Weights of a small mixture-of-experts language model, trained from scratch on English Wikipedia.
Experts: 6 experts in each of 11 layers, 480 SwiGLU neurons an expert, 1 pick a token, a softmax router, a shared expert of 512 neurons.
Below are experts of layer 3 (counted from 0) of a mixture-of-experts language model. Rows are named router (the router's row for the expert), gate (a neuron's input weights, with its number), up (a neuron's input weights, with its number) and show model dimensions 320-383. Each number is 200 + 40 x the weight over its row's rms, rounded and kept within 0 to 999.
Before each expert's rows: "gets" lists some tokens that make up at least twice as much of what it gets as of all text. This comes from a sample of Wikipedia text that the model never trained on. Tokens count by the router's weight.

# expert 2
gets: ",", ".", " of", ".\n\n", " by", " with"
router,136,152,183,114,163,187,213,208,227,249,206,166,224,241,218,237,201,231,183,177,233,205,200,124,214,190,241,197,223,201,199,112,196,140,287,227,190,216,172,283,170,210,206,260,224,247,217,264,213,216,200,291,216,140,188,192,207,214,250,254,182,185,154,226
gate0,239,206,189,170,230,191,185,224,170,237,225,238,184,185,118,165,253,215,267,234,190,223,172,200,221,244,263,271,216,89,160,177,171,184,330,197,293,263,195,285,130,267,242,220,161,245,165,141,203,194,146,196,221,135,182,201,200,265,192,215,164,201,196,193
up0,213,254,220,218,166,238,230,213,228,205,117,138,218,251,164,246,165,177,196,198,159,193,184,183,172,315,225,162,241,133,233,227,202,233,163,242,192,167,211,227,186,231,223,182,221,200,221,218,232,223,176,204,259,189,204,161,239,224,193,190,210,214,234,194
gate1,169,176,218,178,256,84,241,161,211,197,188,274,248,200,179,226,227,189,195,221,239,238,216,267,150,138,239,253,165,128,194,186,105,224,186,208,143,218,220,167,211,218,201,268,193,134,195,209,194,190,147,137,205,186,197,184,118,136,171,191,224,170,195,225
up1,321,170,169,212,179,280,114,234,190,188,216,133,194,177,232,168,181,248,308,183,157,165,189,226,240,239,155,206,149,249,141,270,306,186,217,191,258,178,214,200,159,188,196,153,188,195,219,158,223,268,187,218,233,234,183,189,214,212,252,196,205,198,213,128
gate2,213,189,227,292,183,220,225,223,221,215,229,218,181,212,227,201,230,206,209,190,235,206,182,175,272,254,203,218,219,243,192,140,186,253,157,182,198,157,163,209,169,226,221,176,206,217,162,210,111,238,185,168,218,175,191,130,213,184,212,219,92,172,186,236
up2,257,193,216,189,246,172,241,212,195,153,192,236,183,216,144,195,233,210,232,265,211,231,157,230,165,160,225,179,226,185,295,257,177,188,175,211,195,214,203,231,173,207,198,219,236,213,158,132,235,167,239,164,211,253,250,276,336,217,178,142,181,184,275,195
gate3,122,198,274,201,282,193,225,170,204,129,256,263,199,167,162,164,204,272,178,196,238,185,210,175,201,195,171,146,245,256,168,166,281,109,212,129,270,196,189,87,173,226,175,229,162,159,248,131,127,158,204,117,204,197,209,156,195,199,243,183,151,183,169,201
up3,155,189,214,231,183,162,231,134,247,158,251,204,200,187,146,167,211,179,171,147,193,248,196,186,143,282,163,206,212,165,157,166,250,221,180,226,218,199,187,244,249,214,170,267,182,213,133,144,199,218,222,181,145,206,169,199,177,207,242,220,151,254,134,169
gate4,322,229,228,163,185,220,200,180,201,191,267,183,237,195,233,194,197,205,167,185,247,211,173,205,274,137,314,207,202,250,233,142,136,172,169,162,168,186,233,205,184,192,164,182,163,222,219,222,180,177,170,199,174,182,120,234,211,205,194,220,182,197,270,169
up4,205,229,140,168,235,247,220,249,219,219,160,169,202,259,228,295,196,289,143,231,258,314,301,234,169,167,314,152,158,338,240,148,167,177,153,241,191,254,244,208,173,211,143,106,226,216,153,174,224,250,165,221,188,223,147,237,208,187,179,138,186,175,182,168
gate5,191,129,224,227,209,223,252,167,153,231,157,247,234,183,221,121,186,212,167,168,224,287,262,189,193,143,158,203,227,192,141,180,219,232,216,142,221,214,263,215,173,241,110,218,167,146,184,256,159,226,175,196,266,251,180,242,148,220,207,207,296,218,143,173
up5,170,217,231,223,200,201,255,238,144,185,194,236,155,226,175,203,180,232,183,204,292,181,183,179,144,187,98,183,166,245,133,221,202,123,221,250,214,293,182,218,179,144,226,168,235,246,216,183,159,277,213,216,190,327,187,280,283,238,282,242,207,180,198,129
gate6,144,283,129,235,224,180,212,221,162,188,170,238,225,235,206,258,197,197,148,204,199,207,134,169,155,208,223,199,257,233,239,146,218,175,139,153,175,210,192,192,229,245,261,237,208,146,177,251,214,188,213,253,143,146,173,217,170,278,200,195,189,253,238,265
up6,263,195,199,178,185,290,173,194,195,144,170,212,157,217,153,238,178,204,239,193,164,233,248,270,180,266,137,247,139,193,193,321,183,251,169,253,240,217,220,265,228,205,289,194,233,189,222,183,192,156,207,137,221,173,185,205,188,188,223,257,191,241,278,157
gate7,161,144,150,204,129,262,122,251,207,152,234,190,120,195,162,248,212,213,169,150,223,120,300,154,194,215,195,203,98,198,93,297,149,220,187,225,240,215,246,172,203,265,251,223,222,241,272,218,148,217,190,199,248,190,182,170,165,173,257,206,166,216,175,253
up7,129,184,199,172,236,120,202,226,278,152,150,165,206,197,218,189,192,161,181,272,202,194,201,167,227,215,191,166,226,202,208,212,178,205,244,194,208,166,153,218,130,159,202,89,212,157,184,199,245,218,195,235,230,253,151,235,213,176,154,136,182,156,271,186
gate8,137,203,187,146,186,209,167,90,199,191,212,186,235,170,183,269,197,176,196,185,200,196,269,182,217,211,284,267,204,231,168,103,161,235,214,207,235,245,187,247,141,147,217,199,113,158,153,259,277,185,254,179,213,135,210,233,188,153,246,210,166,211,228,201
up8,160,140,214,153,242,208,205,158,198,155,149,198,235,252,174,300,125,180,224,227,194,199,155,206,215,228,201,198,192,225,161,205,133,213,193,254,145,214,171,190,211,142,269,223,202,174,233,202,271,155,224,157,231,185,185,260,192,83,241,243,251,274,182,194
gate9,272,202,254,144,259,181,221,213,186,244,228,204,165,245,232,248,216,139,143,140,233,189,198,259,197,199,121,104,152,215,227,193,230,201,126,280,186,252,284,223,206,185,189,184,290,210,258,213,172,238,223,98,179,159,206,180,205,231,170,243,241,188,232,169
up9,192,211,176,291,230,192,161,169,162,135,203,253,236,188,211,165,196,149,244,157,167,365,206,261,186,207,147,270,236,232,187,275,216,289,151,177,193,164,228,188,187,185,144,181,165,110,162,187,225,156,179,156,265,196,177,206,213,167,208,142,169,234,238,201
gate10,175,131,202,170,314,216,238,207,217,199,187,154,216,228,199,257,259,127,164,174,230,153,118,184,196,279,161,218,226,177,218,151,175,183,240,133,204,141,240,203,119,258,245,226,189,188,244,235,140,169,150,219,190,143,101,166,198,170,170,228,157,205,181,233
up10,200,195,198,256,231,187,215,149,212,187,183,200,176,235,196,226,231,228,157,230,188,176,162,213,289,157,100,204,204,181,174,171,179,235,249,243,189,214,164,233,141,143,187,200,194,195,222,95,214,229,235,121,227,171,103,171,206,91,222,291,209,199,195,230
gate11,177,264,198,220,219,183,190,234,184,194,218,245,201,245,298,250,248,117,267,175,206,216,157,177,239,220,241,120,231,190,121,263,220,231,219,119,181,193,244,267,147,255,233,162,158,201,124,291,180,265,224,206,277,174,207,219,186,212,194,195,182,268,232,275
up11,168,163,277,207,236,127,203,184,186,246,217,241,187,217,260,192,257,201,256,176,202,280,202,189,208,196,255,268,223,196,231,200,231,260,210,159,135,201,284,277,196,172,159,148,135,280,202,270,227,200,213,202,216,145,225,230,178,213,154,201,278,207,195,213

# expert 5
gets: " |", "0", "1", "2", "4", "6"
router,238,229,163,251,138,205,175,171,204,250,160,210,222,152,183,143,128,198,222,195,205,209,194,229,186,124,161,157,187,142,221,163,199,241,233,262,206,131,127,229,266,135,186,202,214,195,254,169,294,123,205,211,188,252,180,206,174,183,139,192,175,208,209,147
gate0,164,145,190,138,225,114,200,204,174,200,148,170,240,205,142,261,243,255,242,213,204,158,176,248,205,196,234,230,174,244,226,139,161,228,171,238,150,229,207,215,236,183,193,217,251,246,140,176,173,178,162,183,190,268,126,268,259,173,201,120,212,270,231,224
up0,186,195,243,183,229,245,146,172,223,158,179,162,235,198,222,179,179,222,195,246,230,260,172,198,263,208,142,136,214,237,242,230,246,139,217,195,131,183,212,182,228,186,231,214,161,176,254,187,162,167,178,187,269,275,287,185,173,143,168,216,235,175,146,297
gate1,261,189,145,274,180,266,146,243,141,205,195,241,223,150,220,164,198,173,251,163,196,182,214,210,164,202,228,235,201,210,203,249,214,210,177,202,201,190,208,184,219,191,206,210,168,179,225,205,202,191,150,147,241,222,193,233,194,192,244,165,219,274,201,188
up1,237,225,238,246,170,240,232,241,161,144,204,286,163,133,196,151,241,138,217,199,254,234,213,183,222,231,231,193,170,152,201,178,238,178,229,173,235,249,123,241,193,161,166,134,176,137,198,107,211,223,200,195,269,170,181,154,188,246,207,272,148,197,221,249
gate2,159,180,202,175,191,142,201,161,234,282,215,167,269,254,171,193,219,184,165,282,225,164,171,102,215,165,159,152,152,185,219,197,215,203,270,212,243,267,209,246,185,229,183,233,153,204,146,151,245,252,235,214,187,185,191,149,153,213,133,252,139,148,216,217
up2,156,136,142,201,169,180,243,185,210,191,189,201,187,164,192,160,220,179,237,223,183,159,159,191,192,259,289,210,209,150,241,107,164,205,238,247,259,283,95,228,227,177,112,158,242,153,153,254,213,195,171,258,223,210,177,193,201,229,241,158,226,131,169,190
gate3,247,173,217,205,190,191,259,232,171,219,254,258,204,174,222,222,253,243,222,147,271,204,148,234,216,247,265,233,211,156,112,125,266,254,193,196,281,199,247,259,161,192,210,171,238,108,108,189,234,191,212,180,211,263,166,178,251,198,248,192,150,228,120,202
up3,196,190,187,204,223,176,153,218,209,211,232,224,203,206,215,130,263,176,201,136,170,191,245,190,193,248,172,187,197,254,182,176,137,191,188,180,162,198,179,215,202,222,222,159,251,211,201,264,204,216,284,156,160,178,165,263,112,149,197,182,169,171,222,180
gate4,194,129,222,293,225,200,165,194,165,175,230,259,237,246,243,238,220,138,202,157,250,178,160,195,219,170,241,165,142,178,202,279,186,191,166,95,238,187,182,171,136,142,251,252,191,183,223,217,158,203,149,232,211,229,224,196,135,203,214,228,242,172,254,210
up4,246,105,240,218,154,192,268,178,170,183,248,159,187,177,259,175,217,239,158,192,276,165,243,174,204,237,247,158,255,177,202,211,122,151,216,220,209,210,211,236,190,118,129,184,236,294,229,140,202,227,117,232,250,231,206,220,174,190,250,228,202,223,213,144
gate5,205,221,187,79,247,200,178,219,99,173,213,218,235,201,303,258,187,219,158,123,165,191,221,246,281,161,160,249,158,263,170,273,203,149,127,210,259,186,210,158,178,197,222,266,217,207,195,193,243,143,219,141,111,244,129,200,226,231,199,105,231,206,194,246
up5,207,249,252,210,222,184,171,211,209,174,211,217,178,136,221,219,210,204,154,114,226,147,207,215,205,175,193,195,203,142,217,177,231,210,237,238,279,211,147,203,196,249,121,310,218,161,218,154,216,218,170,157,174,245,196,228,167,222,261,160,132,176,158,234
gate6,199,275,218,188,167,218,251,253,228,202,151,133,199,200,200,163,216,209,199,209,201,240,118,235,242,182,207,261,193,166,208,178,132,216,179,189,232,218,87,248,193,220,258,193,169,277,174,221,167,146,164,224,201,271,143,225,196,154,168,183,246,179,214,206
up6,206,154,322,257,223,181,213,202,192,200,234,150,173,209,123,221,223,194,200,259,212,210,234,206,184,270,213,249,187,250,242,245,192,213,167,170,175,200,148,160,224,157,206,140,155,179,308,169,220,179,206,190,200,234,210,214,237,174,215,160,202,210,184,275
gate7,208,171,208,197,249,219,183,151,221,204,252,168,208,233,278,205,191,152,257,244,190,247,116,184,212,108,188,207,121,224,213,120,78,227,56,153,253,169,287,226,312,158,193,249,219,191,183,213,235,183,161,135,194,256,225,252,149,142,139,237,260,220,236,184
up7,241,190,130,215,187,182,241,158,234,193,200,126,198,208,172,129,219,239,235,181,157,214,208,160,203,256,267,189,141,148,156,128,232,239,170,209,272,158,206,225,222,140,227,182,210,137,154,204,225,181,247,272,153,202,120,272,190,221,164,190,301,183,125,154
gate8,207,205,184,244,165,234,189,234,197,207,128,187,189,135,253,181,208,169,146,179,158,308,226,161,165,239,213,259,255,295,161,158,183,211,154,210,166,182,230,298,262,207,307,226,234,190,219,231,256,145,185,199,168,201,235,179,147,240,167,256,189,262,195,141
up8,220,145,152,180,210,263,220,181,208,175,212,251,172,201,258,202,220,191,228,178,189,164,199,212,149,212,201,240,207,281,231,161,238,233,182,188,195,184,226,210,186,233,174,277,165,244,199,193,232,207,187,243,255,149,160,236,182,221,146,193,196,215,242,183
gate9,174,258,218,220,234,191,204,110,208,200,196,231,189,144,194,175,132,176,225,217,181,236,246,148,243,192,246,249,270,248,225,196,226,232,151,249,224,180,117,179,275,190,144,116,125,156,227,172,225,207,256,137,184,234,213,225,245,170,149,138,199,223,231,310
up9,139,154,240,198,241,192,170,264,219,190,200,201,132,170,154,109,269,237,168,225,195,180,213,255,190,311,146,211,194,244,177,271,239,174,264,169,186,145,218,285,247,212,214,230,187,226,185,192,254,243,298,204,217,258,254,206,262,157,256,241,147,187,200,271
gate10,178,216,263,215,217,275,251,225,120,226,245,204,217,272,226,189,231,221,250,200,160,279,157,177,203,141,249,176,238,250,157,177,233,108,132,165,152,284,168,153,212,212,205,228,174,179,191,226,220,102,199,135,218,149,199,121,206,225,190,202,216,189,192,166
up10,243,218,217,159,204,265,177,183,179,127,185,253,228,251,229,190,246,116,235,271,146,211,173,200,178,189,261,166,250,278,295,204,91,158,206,190,153,167,245,203,197,292,237,199,179,150,250,206,212,127,239,197,177,203,198,145,97,246,257,100,163,173,196,242
gate11,202,131,176,236,254,184,157,181,239,165,196,260,161,237,181,217,137,170,139,174,231,235,184,233,259,172,238,267,246,223,202,276,188,213,214,96,163,141,184,158,180,234,211,207,186,254,245,186,283,143,161,207,208,288,219,170,212,233,176,184,200,210,226,247
up11,220,251,212,247,233,183,174,123,156,154,244,205,208,246,244,184,146,205,194,213,181,174,207,152,240,208,139,172,163,177,177,243,205,164,212,223,220,194,266,127,273,176,222,252,166,181,186,187,124,201,196,108,155,164,187,161,173,173,270,179,228,120,131,253

# expert 4
gets: "20", " The", "19", " was", " is", "The"
router,202,215,266,200,248,214,206,224,228,129,166,222,201,239,248,230,226,196,212,218,184,222,163,159,186,224,206,198,263,223,313,204,213,219,135,127,194,167,260,145,141,219,232,213,150,209,218,196,138,139,236,165,191,175,227,219,188,188,197,182,227,214,192,276
gate0,220,189,244,209,128,195,228,214,178,186,246,183,189,194,187,231,245,268,224,220,221,132,256,226,193,215,226,247,236,156,266,132,192,196,191,219,175,208,225,173,160,189,186,222,201,147,248,191,172,269,147,234,167,182,202,200,221,268,201,179,213,199,183,260
up0,244,144,180,136,190,249,201,169,153,199,262,209,168,220,198,218,152,212,187,242,182,201,179,285,237,189,205,253,166,175,168,194,102,220,220,182,190,210,194,175,158,157,259,187,242,165,200,203,265,255,124,117,204,115,226,205,162,188,176,183,192,137,162,210
gate1,193,175,180,235,215,154,228,164,168,104,218,101,214,273,119,118,198,162,181,190,153,187,239,198,164,192,249,183,155,154,199,143,164,129,174,214,222,227,253,162,238,200,169,164,245,115,265,187,159,247,187,235,226,223,177,181,158,190,188,221,204,218,204,221
up1,210,194,240,211,187,254,269,166,171,207,184,186,199,187,194,218,157,212,218,185,220,235,207,222,168,182,214,207,225,186,198,240,235,142,191,158,209,216,224,146,231,228,216,174,226,103,221,165,181,123,220,206,176,233,218,197,131,164,211,164,119,249,206,181
gate2,257,265,251,165,145,208,264,214,154,206,26,195,216,136,151,127,228,204,237,247,130,212,179,271,166,251,177,179,178,218,211,149,243,234,175,233,232,150,219,180,202,197,237,216,239,245,205,248,145,213,155,196,211,232,199,263,121,166,130,171,305,143,204,287
up2,151,151,234,164,232,240,246,158,197,248,177,275,162,198,174,216,238,282,206,216,170,218,173,144,195,211,263,229,183,156,210,131,209,207,221,120,194,212,217,265,216,202,239,185,184,199,244,238,121,255,217,239,127,236,248,221,166,219,129,147,235,187,198,182
gate3,167,159,216,174,148,167,222,205,188,216,234,192,174,219,206,227,153,183,166,277,149,153,238,206,226,201,150,280,195,245,184,219,146,170,235,202,250,294,188,191,279,235,213,195,237,171,215,208,146,201,234,231,198,146,165,213,173,219,143,226,183,295,277,196
up3,242,217,216,262,250,193,169,250,160,201,240,248,205,201,186,124,175,167,215,229,208,212,240,118,221,165,192,134,208,208,211,174,306,206,212,179,273,220,213,215,150,293,182,218,162,132,129,219,185,238,151,212,249,198,226,123,194,245,194,178,286,205,150,195
gate4,254,227,196,199,228,166,205,254,189,142,178,305,220,204,231,169,284,170,209,258,152,185,166,172,261,190,203,255,217,193,249,165,161,162,211,159,223,178,239,262,204,150,145,221,152,173,200,212,267,159,153,214,193,171,209,191,214,208,223,268,212,248,126,137
up4,134,155,245,214,164,220,201,193,192,216,110,159,176,242,187,240,177,192,228,233,210,121,185,170,194,205,187,217,256,197,226,219,218,177,189,144,198,165,179,198,178,167,271,140,200,232,186,161,144,193,175,230,134,188,141,224,214,207,239,153,180,168,197,237
gate5,233,175,231,134,205,216,296,154,152,157,221,162,172,231,168,171,189,275,180,214,208,158,263,168,249,245,270,199,153,207,233,152,191,225,226,140,274,159,202,202,195,196,167,178,252,280,211,187,233,176,185,161,173,149,207,197,259,210,250,220,233,200,232,199
up5,193,177,240,141,189,215,276,149,155,119,236,173,229,201,248,158,228,195,214,242,231,186,180,215,200,252,246,264,218,212,245,119,251,245,199,201,208,153,213,163,135,272,194,149,212,182,171,236,200,186,226,170,182,175,175,230,259,214,222,112,187,239,191,225
gate6,187,207,218,235,212,191,212,208,219,228,178,271,265,156,149,265,162,213,173,229,204,157,250,192,192,193,208,221,184,234,233,188,218,203,242,219,239,196,174,202,177,142,207,183,166,212,160,268,149,245,227,263,159,136,237,210,168,175,271,190,123,213,165,235
up6,186,212,213,248,218,204,223,236,286,184,203,235,207,215,204,224,201,254,184,236,224,188,186,197,281,190,253,198,200,228,242,234,218,149,284,168,165,216,182,170,174,124,197,168,168,180,229,329,201,217,170,179,196,156,192,152,216,161,197,228,220,184,195,159
gate7,230,168,201,208,182,120,133,203,173,171,165,167,225,190,274,184,241,216,213,242,155,186,125,281,232,193,200,215,246,210,198,127,213,187,265,156,217,217,203,184,208,222,186,187,178,231,185,223,281,170,175,171,169,179,168,192,90,228,191,146,229,88,269,177
up7,168,208,192,140,170,242,229,179,210,191,258,109,205,210,202,254,193,153,200,272,242,174,205,153,290,196,241,243,181,174,220,163,213,93,219,185,215,229,199,151,177,157,176,200,146,214,245,190,194,156,221,250,113,159,168,124,165,221,231,235,151,203,215,236
gate8,188,256,209,261,190,191,168,151,176,172,175,218,195,304,146,204,221,197,216,203,210,132,142,179,215,239,234,221,237,154,189,188,183,139,180,140,221,294,230,179,139,255,246,197,214,196,150,196,137,231,142,269,234,170,238,182,165,172,136,177,125,232,199,189
up8,238,243,196,192,172,189,254,252,245,206,185,191,176,167,204,201,195,177,168,228,222,249,216,204,188,200,215,133,216,191,199,208,234,205,227,272,133,163,213,194,186,155,123,157,182,188,232,213,297,200,200,253,140,218,230,207,234,232,244,218,231,226,186,220
gate9,228,152,270,195,207,187,82,197,253,247,168,218,184,201,247,124,226,160,192,232,217,202,203,151,210,218,225,281,212,194,205,186,122,161,218,295,166,220,247,283,213,221,225,196,187,204,188,238,155,224,94,256,281,137,181,250,274,199,122,203,214,226,146,250
up9,197,192,271,210,230,172,201,156,214,250,164,193,214,129,161,163,207,206,231,140,176,209,201,225,187,297,192,168,237,232,155,191,168,178,200,231,206,170,179,254,259,142,163,189,193,265,227,200,214,183,179,121,174,284,176,208,236,210,153,154,210,148,198,174
gate10,160,219,212,197,196,172,206,188,250,238,162,189,224,105,227,280,183,260,258,162,198,219,166,210,113,277,287,220,233,177,238,124,131,211,153,219,149,154,200,232,193,265,115,271,165,246,279,241,176,244,144,217,167,104,210,221,147,227,252,171,234,182,225,228
up10,182,169,198,209,172,175,180,250,224,196,227,124,178,162,242,241,181,274,255,226,185,192,224,198,209,221,304,205,190,231,246,189,119,204,138,225,151,169,221,173,262,193,184,245,189,263,263,169,228,197,129,164,186,191,249,190,214,176,258,184,232,257,219,183
gate11,152,240,196,155,202,242,201,188,173,188,234,200,207,213,171,202,223,197,163,188,197,217,282,158,221,190,132,199,91,116,131,204,197,147,157,250,213,201,181,168,210,166,236,209,182,129,274,100,119,172,185,219,138,155,157,209,175,181,257,209,229,213,227,218
up11,136,211,219,264,140,241,197,177,220,235,190,205,198,226,223,226,228,255,212,151,188,209,192,165,173,162,165,259,202,262,156,249,217,138,222,171,146,200,231,160,183,278,186,215,231,242,208,312,131,196,214,240,188,152,191,286,152,217,165,192,155,219,165,278

# expert 0
gets: " |", "-", "\n", "|", " The", " |\n"
router,196,231,210,251,156,191,202,230,151,228,226,224,170,166,225,199,223,154,205,195,210,163,215,251,214,226,148,185,182,290,163,212,156,188,170,255,147,174,205,182,234,219,189,175,262,163,137,246,156,239,207,203,230,183,149,209,218,221,119,207,228,160,274,173
gate0,204,181,207,232,220,176,169,173,228,196,314,235,231,247,246,129,225,245,239,216,151,185,262,190,301,233,171,237,198,260,148,206,196,280,211,248,231,174,217,188,258,176,150,253,197,307,197,228,251,203,192,181,270,175,273,201,171,229,199,237,187,171,173,220
up0,262,161,222,238,232,147,221,266,120,272,227,141,210,186,206,185,263,82,149,155,198,202,223,241,152,224,125,266,209,215,187,117,200,231,174,160,222,162,153,228,192,250,197,175,209,192,119,201,125,213,205,184,149,148,260,165,284,156,213,171,214,222,189,251
gate1,161,243,171,116,129,193,200,192,196,211,189,247,169,198,201,263,275,257,190,208,168,220,261,231,105,179,200,185,222,165,302,215,183,230,265,239,278,214,165,251,161,137,269,250,212,179,212,240,171,203,195,246,194,212,161,238,225,215,119,219,295,188,262,203
up1,213,314,226,156,207,155,271,178,241,124,203,100,233,203,227,217,162,159,223,205,254,160,191,199,224,213,171,159,253,202,143,165,261,248,226,187,230,190,171,164,150,180,165,267,233,220,195,219,214,233,164,230,218,240,230,178,207,229,234,273,116,214,139,273
gate2,208,131,237,177,225,171,205,219,251,182,202,288,212,246,236,160,179,200,127,213,264,200,154,210,191,194,219,178,233,231,192,203,172,218,223,207,184,253,132,232,230,244,191,268,177,184,232,228,213,185,158,231,187,121,184,170,187,149,238,129,186,231,229,228
up2,132,232,124,247,165,188,224,189,158,216,191,179,250,204,167,183,242,181,211,213,181,240,232,146,239,170,129,256,220,273,139,267,218,182,244,147,152,178,192,163,181,236,220,182,184,242,209,193,196,216,207,158,240,178,159,193,185,250,228,193,162,167,193,179
gate3,239,104,282,216,257,238,201,213,206,177,247,174,204,129,247,225,218,209,216,149,206,133,243,239,293,183,239,209,278,176,65,154,219,185,252,170,208,156,169,181,181,135,151,219,208,176,159,279,232,199,193,160,317,191,211,210,178,280,176,196,259,216,220,173
up3,238,249,226,220,131,130,138,151,253,249,303,268,236,257,183,117,226,196,204,202,190,224,234,152,117,221,176,285,166,243,228,227,212,216,225,260,129,172,261,240,258,219,153,188,161,219,285,211,191,173,177,197,143,148,219,162,180,125,246,240,169,178,192,170
gate4,114,135,223,171,206,196,110,198,201,205,111,214,214,184,225,222,252,259,153,216,133,134,184,163,230,149,185,238,221,217,229,195,146,171,156,147,209,218,163,151,186,240,197,219,188,192,159,181,141,211,200,206,225,170,93,279,204,194,201,166,244,241,222,206
up4,280,207,225,182,78,191,186,240,145,201,153,206,209,170,199,148,285,167,228,202,183,207,184,180,152,163,141,269,190,210,251,150,145,217,176,240,224,229,170,215,219,150,225,167,178,167,221,176,235,147,153,216,191,118,252,216,232,250,182,195,212,206,239,136
gate5,229,180,250,234,195,139,239,252,217,184,275,199,221,177,234,178,228,176,244,266,212,184,73,184,296,163,158,230,196,215,265,220,205,119,261,166,242,184,183,236,227,203,244,257,192,224,241,228,210,208,205,155,185,180,170,244,282,167,177,203,226,207,253,231
up5,256,228,237,276,135,112,189,278,115,185,229,98,221,180,149,153,152,222,175,241,210,187,200,260,248,197,267,177,149,209,267,259,193,173,204,201,257,222,95,251,141,227,160,138,282,206,244,184,218,200,176,183,183,184,162,214,241,168,234,169,180,166,224,144
gate6,204,223,157,198,230,208,242,254,160,187,244,274,210,239,149,221,159,198,184,221,181,249,192,125,172,249,187,146,172,196,121,218,154,155,238,158,227,223,170,167,176,185,262,206,168,196,222,138,173,248,186,226,174,231,150,117,156,184,160,173,195,244,163,220
up6,247,286,228,244,248,153,175,257,159,172,204,199,187,294,300,234,211,118,213,162,253,169,109,190,153,242,204,199,218,245,137,233,283,171,132,152,196,208,235,114,210,251,205,233,198,155,148,203,163,171,152,209,131,170,159,195,199,208,241,152,293,184,125,187
gate7,186,182,293,197,220,196,180,209,206,91,214,177,214,286,202,245,218,274,196,222,252,259,140,198,272,145,248,162,203,162,224,235,263,213,217,261,215,191,255,195,212,191,276,224,214,216,198,180,176,185,104,168,197,133,157,133,173,172,239,170,175,222,251,280
up7,157,162,226,235,182,225,164,253,173,164,226,227,213,212,183,237,151,211,184,196,214,159,222,163,242,245,225,176,263,228,184,257,217,245,252,210,196,178,189,137,151,222,216,184,217,227,238,169,199,276,188,186,226,194,179,103,201,175,195,219,178,205,392,224
gate8,159,173,212,212,136,204,221,187,151,145,104,177,196,221,157,184,168,230,241,171,217,213,129,196,274,224,201,227,158,188,182,189,114,198,254,141,198,243,170,286,275,199,206,258,154,234,237,181,133,168,260,190,152,229,114,226,173,173,209,209,122,266,152,250
up8,118,206,201,227,208,234,196,238,246,229,207,294,170,179,221,160,252,212,168,206,148,127,192,173,204,283,154,235,226,251,243,193,149,239,177,209,186,261,199,268,271,195,206,231,177,207,180,217,183,224,257,179,145,176,115,231,189,162,225,201,160,156,212,257
gate9,114,265,148,172,230,184,229,238,133,251,199,134,250,226,222,187,291,199,205,185,180,159,243,135,164,241,192,214,179,202,232,178,172,218,235,213,167,165,151,251,132,207,186,251,253,224,184,216,169,205,249,242,261,207,186,177,205,276,198,210,193,156,182,102
up9,282,166,165,257,208,219,204,187,211,130,139,172,242,205,165,114,156,208,232,213,316,216,130,238,163,171,143,151,185,173,211,234,269,184,193,194,246,252,234,180,235,201,177,205,121,172,124,189,173,222,134,190,151,187,318,172,242,211,238,164,143,271,176,166
gate10,107,240,207,294,160,141,164,198,231,152,233,211,189,205,210,211,184,238,204,142,205,192,158,218,290,183,161,195,126,202,258,230,215,185,177,227,178,234,191,165,197,239,171,203,216,209,158,210,237,226,228,136,250,254,192,208,167,248,298,123,238,205,213,299
up10,217,162,199,185,217,169,230,222,199,133,243,203,140,187,325,232,230,193,228,153,178,171,149,241,256,281,178,247,183,312,188,174,205,301,229,171,205,152,222,173,172,260,180,206,232,230,298,194,240,240,247,189,194,170,196,194,226,126,223,198,275,174,200,242
gate11,181,175,167,185,209,153,220,190,179,191,175,156,221,201,228,229,186,255,213,262,284,216,155,183,192,163,227,180,133,282,165,213,200,186,128,253,178,252,230,143,225,144,162,224,243,203,169,133,208,203,167,205,151,203,153,226,240,220,207,158,227,200,108,249
up11,176,262,151,134,200,103,239,111,195,225,200,228,135,211,227,171,187,211,104,160,204,200,209,235,144,153,232,181,245,123,199,200,204,206,236,161,180,257,212,230,211,140,251,169,228,160,200,242,175,188,193,272,221,108,240,186,70,131,175,252,189,175,239,159